config.yaml
experts_per_token: 6
d_expert: 32
vocab_size: 8177
norm: "rmsnorm"
learning_rate: 0.00654
max_seq_len: 2048
dataset: "wikipedia_en"
Below are experts of layer 8 (counted from 0) of a mixture-of-experts language model. Rows are named router (the router's row for the expert), gate (a neuron's input weights, with its number), up (a neuron's input weights, with its number), down (a neuron's output weights, with its number) and show model dimensions 256-383. Each number is 200 + 40 x the weight over its row's rms, rounded and kept within 0 to 999.
After each expert's rows: a language model's description of what the expert responds to. This comes from a sample of Wikipedia text that the model never trained on.

# expert 26
router,165,199,180,241,139,209,246,142,188,182,231,196,186,196,216,166,328,215,262,163,214,164,251,191,189,193,227,170,196,149,163,196,203,200,109,195,209,185,173,233,214,242,163,183,169,179,209,200,269,174,206,210,181,221,245,153,168,242,252,248,161,232,241,245,166,215,183,167,166,128,181,227,51,195,177,140,233,198,201,243,213,217,114,146,190,166,205,242,180,204,242,123,147,188,227,237,179,239,172,227,216,224,200,187,279,230,206,181,177,205,155,214,198,191,169,277,177,148,141,175,174,218,228,176,124,153,251,201
gate0,173,232,209,207,232,271,146,245,254,218,125,189,247,211,162,198,161,122,175,148,230,227,214,169,173,190,200,286,203,240,291,211,159,208,212,191,184,171,245,183,233,171,225,193,181,195,174,139,120,200,225,231,215,182,250,259,183,241,176,238,163,211,196,162,228,258,146,155,206,187,215,231,199,154,194,214,205,186,270,142,193,223,178,239,231,73,126,194,199,164,160,184,249,136,175,220,210,130,151,170,247,212,184,187,165,189,228,229,175,247,204,256,205,197,180,158,231,184,221,232,160,259,185,255,283,217,187,208
up0,205,238,173,171,279,247,176,184,200,201,200,199,149,192,232,148,166,177,218,205,271,169,305,187,215,266,142,188,149,240,141,203,195,201,177,240,205,155,235,196,234,158,227,254,216,261,162,133,152,213,146,200,216,174,210,122,189,182,185,167,129,171,124,201,138,191,209,212,219,218,241,249,193,187,182,170,241,149,225,246,167,242,253,165,176,134,198,220,122,222,206,237,178,103,169,254,205,209,181,228,197,249,127,204,189,203,198,199,243,247,221,206,206,169,188,217,296,224,201,152,198,203,164,224,252,252,142,228
down0,228,236,240,172,165,226,343,163,215,282,192,139,165,200,217,174,176,214,189,219,197,136,260,201,226,186,177,158,188,172,223,231,173,244,238,254,159,205,221,259,194,164,212,231,174,170,168,233,223,225,185,218,203,209,257,215,159,232,151,235,229,141,156,158,294,192,243,225,183,200,258,286,213,261,189,229,191,181,252,147,220,242,186,196,67,223,256,198,202,129,150,226,200,136,232,330,265,217,213,232,169,197,175,180,170,170,184,203,223,228,189,269,146,246,300,268,236,150,155,209,173,249,178,126,211,188,236,199
What it handles: Colons, pipes and symbols closing infobox field labels and list entries, as in Affiliations:, Running time:, Coordinates N, Sub-family.

# expert 49
router,129,209,121,232,230,235,185,220,243,205,156,271,134,213,196,217,241,261,277,193,234,214,200,146,72,138,173,218,182,193,247,228,174,232,122,215,203,263,181,178,247,222,188,203,209,188,216,157,289,201,206,183,275,206,279,289,178,171,230,226,132,241,319,163,199,162,131,151,209,165,171,240,191,194,87,183,249,203,187,173,216,255,187,187,202,186,198,215,166,204,193,131,214,232,231,194,206,163,199,164,227,229,260,214,244,255,207,145,158,127,166,222,224,137,157,248,188,172,172,183,213,167,230,197,169,201,152,165
gate0,172,168,141,199,182,244,180,193,222,256,267,115,261,159,199,200,189,126,179,131,275,154,190,226,206,246,203,204,229,176,126,196,248,175,214,194,250,109,222,217,193,205,164,234,205,203,261,172,148,279,234,167,130,221,253,184,223,140,119,218,233,158,226,190,177,159,141,198,145,266,221,184,198,217,213,194,134,264,204,256,220,172,206,241,216,219,246,213,174,113,212,191,160,223,287,254,195,192,235,199,231,161,227,155,155,146,268,148,196,159,162,213,166,254,187,166,215,180,255,184,205,203,116,175,235,122,192,233
up0,209,141,232,164,219,221,206,215,130,275,159,192,257,205,199,171,236,245,164,240,209,230,156,262,195,231,227,114,145,246,277,146,256,202,205,223,167,174,227,110,280,216,211,193,180,78,204,214,237,202,219,221,223,179,228,327,217,252,295,159,241,211,187,151,212,172,172,182,262,187,84,290,135,239,243,221,155,220,130,208,217,187,286,195,224,195,208,185,173,203,214,201,230,228,193,222,162,215,170,223,228,233,197,115,273,211,178,237,322,210,156,200,168,139,127,209,250,159,217,177,204,206,148,246,171,193,220,142
down0,190,220,146,218,183,191,235,161,178,258,167,160,308,212,184,280,199,220,195,226,223,255,212,204,169,214,196,122,176,233,238,194,270,196,199,313,206,192,233,189,236,159,197,245,216,272,254,129,238,165,163,128,218,202,230,165,242,193,183,203,167,266,209,207,145,174,102,169,303,137,207,221,159,188,191,172,133,220,252,164,226,199,273,193,192,190,244,230,114,195,212,222,117,235,182,144,207,229,205,245,238,265,200,197,239,150,195,193,280,269,124,169,232,159,189,196,211,183,192,196,199,214,229,221,248,218,240,153
What it handles: Possessive apostrophes after nouns and names, as in episode's and Knight's, plus inner pieces of foreign names like Jaw-ah-er.

# expert 30
router,172,201,158,210,224,219,240,206,236,184,181,226,99,193,215,252,264,289,213,173,180,278,231,158,148,177,87,207,182,197,177,209,226,196,147,189,210,227,147,173,227,189,189,207,218,230,220,171,229,161,189,203,297,225,294,295,171,196,206,254,172,200,216,165,207,164,116,158,209,141,199,212,157,185,96,172,202,233,183,216,210,226,178,147,141,180,148,203,140,256,146,151,179,207,214,156,200,191,148,215,166,256,278,219,241,217,159,164,190,129,180,239,144,155,192,253,196,199,166,186,195,161,208,178,213,157,142,134
gate0,160,228,194,205,213,216,210,182,225,231,195,235,185,191,142,217,159,116,163,295,231,195,218,154,179,191,217,216,121,230,171,211,200,215,235,193,225,234,235,250,142,177,261,171,204,273,245,163,172,242,257,241,251,230,230,120,213,142,126,191,234,190,139,242,222,240,175,168,165,120,230,198,255,187,231,190,174,222,215,266,172,182,188,158,211,217,202,136,187,189,109,126,223,216,261,196,194,169,179,182,198,301,240,138,170,187,240,130,229,189,166,198,166,209,170,176,179,236,155,172,193,259,216,171,271,232,239,226
up0,173,245,220,204,147,130,212,234,127,196,193,220,227,242,179,205,279,241,219,251,157,189,204,189,164,242,116,220,152,197,273,177,167,174,242,256,188,193,152,175,185,241,147,182,160,171,194,207,195,193,167,104,168,169,156,216,79,204,173,163,186,234,176,189,164,196,189,247,139,231,179,115,218,283,204,264,238,240,254,203,157,210,217,144,225,228,145,242,192,200,225,268,235,191,197,205,219,151,146,219,174,255,186,246,210,291,161,218,269,197,214,240,222,209,198,190,190,191,234,195,225,179,266,166,137,254,173,235
down0,121,219,199,171,168,197,204,169,211,257,248,177,238,216,200,235,188,177,210,215,263,216,225,145,123,245,171,149,207,168,181,262,231,206,212,219,143,167,176,195,227,147,189,253,260,213,216,218,114,123,182,155,222,165,208,97,193,164,176,135,209,166,211,108,121,144,188,186,208,234,87,170,192,116,158,226,238,203,218,183,230,224,190,182,219,206,228,228,230,245,214,137,212,211,168,238,169,227,182,203,236,199,162,213,236,235,173,208,168,171,243,187,170,188,149,263,169,163,207,114,236,218,172,245,208,184,118,218
What it handles: Byte and letter pieces of Cyrillic, CJK, Vietnamese, cuneiform, and romanized foreign names, e.g. ДИЛОМ, Nguyễn Hồng, Bakare.

# expert 46
router,136,151,175,195,203,184,208,196,178,183,248,227,258,171,171,156,253,221,198,238,190,236,221,185,140,183,226,227,274,212,203,195,237,277,205,175,197,246,188,263,171,241,183,207,204,247,215,113,212,186,212,130,284,265,210,184,207,194,127,233,152,156,220,225,162,259,169,179,217,150,183,156,209,192,118,146,141,199,139,207,212,247,174,189,161,105,146,229,177,200,248,117,196,136,239,105,168,105,160,210,161,194,218,193,227,219,186,197,135,167,154,271,202,205,113,257,203,155,122,210,122,158,226,165,201,197,202,192
gate3,249,233,149,244,243,208,184,125,227,215,227,228,242,226,169,223,182,106,173,187,162,193,187,194,215,206,202,162,208,183,212,195,231,146,282,229,204,175,172,147,206,201,250,173,239,193,248,186,190,148,179,189,210,161,160,187,224,166,213,130,248,241,269,239,186,154,203,213,153,239,138,146,209,154,218,221,142,213,168,252,277,201,228,223,207,195,280,185,139,185,206,180,145,234,242,235,190,241,223,193,161,180,173,214,203,175,275,156,235,146,227,178,175,238,169,94,94,252,160,121,206,258,206,243,170,117,274,187
up3,209,192,214,187,97,159,147,128,206,145,230,236,213,133,208,221,169,236,259,193,245,180,196,254,197,134,197,213,260,179,140,199,244,138,232,152,155,174,219,202,236,166,207,226,203,190,269,155,215,237,218,246,127,194,204,245,173,216,230,228,324,151,180,255,248,212,205,208,138,199,179,222,160,248,172,214,228,165,269,229,201,203,192,236,155,173,175,198,268,159,208,269,208,126,167,201,223,229,208,168,182,227,133,201,171,247,234,212,226,161,211,167,225,183,237,161,127,218,109,164,200,210,219,186,198,229,250,205
down3,165,186,255,253,143,146,180,219,105,237,232,203,175,164,131,203,147,248,188,183,213,190,204,186,270,173,192,205,238,212,158,195,185,251,239,157,229,183,219,222,254,181,252,181,130,158,154,223,227,240,238,159,190,149,147,177,194,289,189,119,253,243,202,165,258,251,178,190,120,195,174,186,145,233,164,224,191,166,237,186,206,159,237,185,225,184,226,230,267,156,275,229,147,156,124,196,155,239,144,203,240,136,263,172,258,194,88,150,224,76,208,151,188,139,123,166,275,145,213,281,173,177,145,236,204,242,203,229
What it handles: Pieces of proper names of places and institutions, like County, River, Road, School, Street, Bridge, Air in Buffalo Airways, Whaley Bridge.

# expert 19
router,195,211,155,207,188,222,215,230,196,156,217,213,173,188,203,230,214,284,216,146,192,206,198,256,233,147,111,116,186,177,169,235,244,231,182,208,233,213,112,252,232,201,202,190,248,199,217,219,232,156,196,152,232,224,240,205,163,211,133,252,186,158,237,182,152,195,170,107,166,139,153,164,130,213,203,173,196,249,235,199,207,195,141,172,86,230,128,271,156,285,219,216,216,159,202,184,196,202,174,263,146,236,215,146,190,233,226,215,206,182,193,185,117,198,172,246,197,166,238,228,164,141,243,183,169,118,149,186
gate0,246,188,229,183,197,234,146,243,198,254,206,203,258,212,226,238,214,166,181,162,213,200,246,162,170,191,159,199,209,176,245,191,178,189,236,154,256,173,210,165,198,106,177,138,125,185,273,189,198,182,185,194,188,248,221,261,207,171,150,157,208,170,181,163,182,147,163,149,256,211,285,222,210,182,192,134,236,244,188,172,210,203,227,224,182,205,222,194,236,173,136,207,183,224,160,174,212,209,188,271,187,201,208,173,216,209,201,113,177,141,149,206,194,175,215,177,203,195,193,149,267,225,196,212,249,181,225,208
up0,201,184,190,161,217,225,105,228,156,261,190,300,177,205,215,226,242,231,335,210,238,152,184,183,92,207,214,217,262,221,171,260,158,233,182,186,228,121,139,172,197,267,245,225,210,146,277,236,239,204,157,133,169,187,165,203,116,194,197,236,232,169,157,214,163,164,188,188,195,249,229,226,208,206,206,271,304,172,174,216,192,159,235,172,280,245,238,191,198,172,244,208,189,258,241,192,219,164,170,220,187,213,259,202,203,106,260,155,124,192,220,189,158,239,200,149,163,215,163,216,226,185,148,285,219,192,165,209
down0,197,178,190,226,197,138,175,206,136,234,222,226,232,230,113,203,270,217,149,252,196,153,108,160,156,185,171,193,252,203,173,209,186,191,173,231,254,123,197,190,174,244,246,199,129,243,220,237,199,175,146,216,170,237,223,206,114,110,237,166,227,202,260,181,226,209,196,249,189,259,189,172,232,177,163,202,208,309,144,201,247,218,286,168,188,160,214,220,200,250,155,180,182,216,218,164,259,213,271,233,227,236,215,175,232,106,208,155,170,148,215,209,214,180,176,257,221,206,110,225,232,162,270,211,203,176,211,241
What it handles: Opening parentheses after a title or name that introduce alternate names or notes, such as Kapaz (, plus commas, slashes, dashes and pipes within data.

# expert 18
router,181,168,164,204,136,263,199,247,158,224,216,234,165,191,199,238,218,246,215,192,150,198,194,209,222,162,142,148,198,165,134,242,244,255,227,235,199,207,120,224,267,194,165,168,256,252,185,208,210,163,153,142,205,220,252,224,204,279,128,254,145,188,260,168,202,221,158,119,135,195,146,147,162,153,201,175,241,282,238,234,252,214,159,171,150,206,143,245,186,261,222,230,275,105,237,200,165,201,210,287,177,255,245,131,200,228,226,208,222,189,175,225,152,165,210,207,213,152,264,216,178,193,224,189,168,142,154,162
gate0,182,168,159,272,130,188,166,156,229,228,166,211,211,236,239,108,173,137,121,184,237,185,197,216,169,248,175,206,174,222,217,217,213,164,293,210,186,238,168,225,233,170,206,101,201,203,164,139,267,186,193,180,209,180,154,305,143,177,164,233,208,208,150,182,250,246,219,187,184,131,170,176,121,123,191,184,144,168,205,208,194,227,173,256,221,270,181,179,186,253,193,177,110,219,253,201,194,172,221,186,226,173,250,162,202,248,159,180,184,198,214,210,219,160,178,212,263,255,246,228,251,148,144,245,234,172,235,186
up0,169,245,167,196,204,143,200,155,201,202,162,227,106,192,239,109,200,180,227,161,182,206,219,213,217,128,157,176,175,235,158,183,218,184,227,214,133,240,278,151,190,162,212,208,196,280,199,207,254,182,193,201,182,202,209,273,153,199,184,195,183,122,263,242,287,116,129,156,150,169,157,151,166,220,124,266,237,218,332,248,255,226,137,271,151,224,233,122,155,229,205,132,227,170,166,218,266,210,170,199,169,164,193,179,137,156,214,243,237,194,189,171,262,237,196,180,197,208,199,171,204,239,236,216,228,198,181,183
down0,298,236,236,160,204,259,161,197,159,149,209,183,227,196,203,263,293,233,189,171,162,211,195,189,193,188,280,145,222,181,172,130,198,146,155,250,161,244,253,212,171,121,208,184,180,183,176,223,202,212,142,188,197,190,241,140,165,209,225,136,196,134,191,252,194,197,270,253,223,158,217,191,173,169,201,208,229,197,234,229,187,162,215,199,153,208,195,205,197,186,136,254,260,204,175,263,186,186,136,243,209,222,174,264,227,282,160,186,237,270,197,196,219,191,236,216,235,109,199,235,157,274,170,174,161,190,219,256
What it handles: Conjunctions and list separators joining phrases, mainly and, or, but, commas, semicolons, and table pipes, e.g. "returned to France and signed".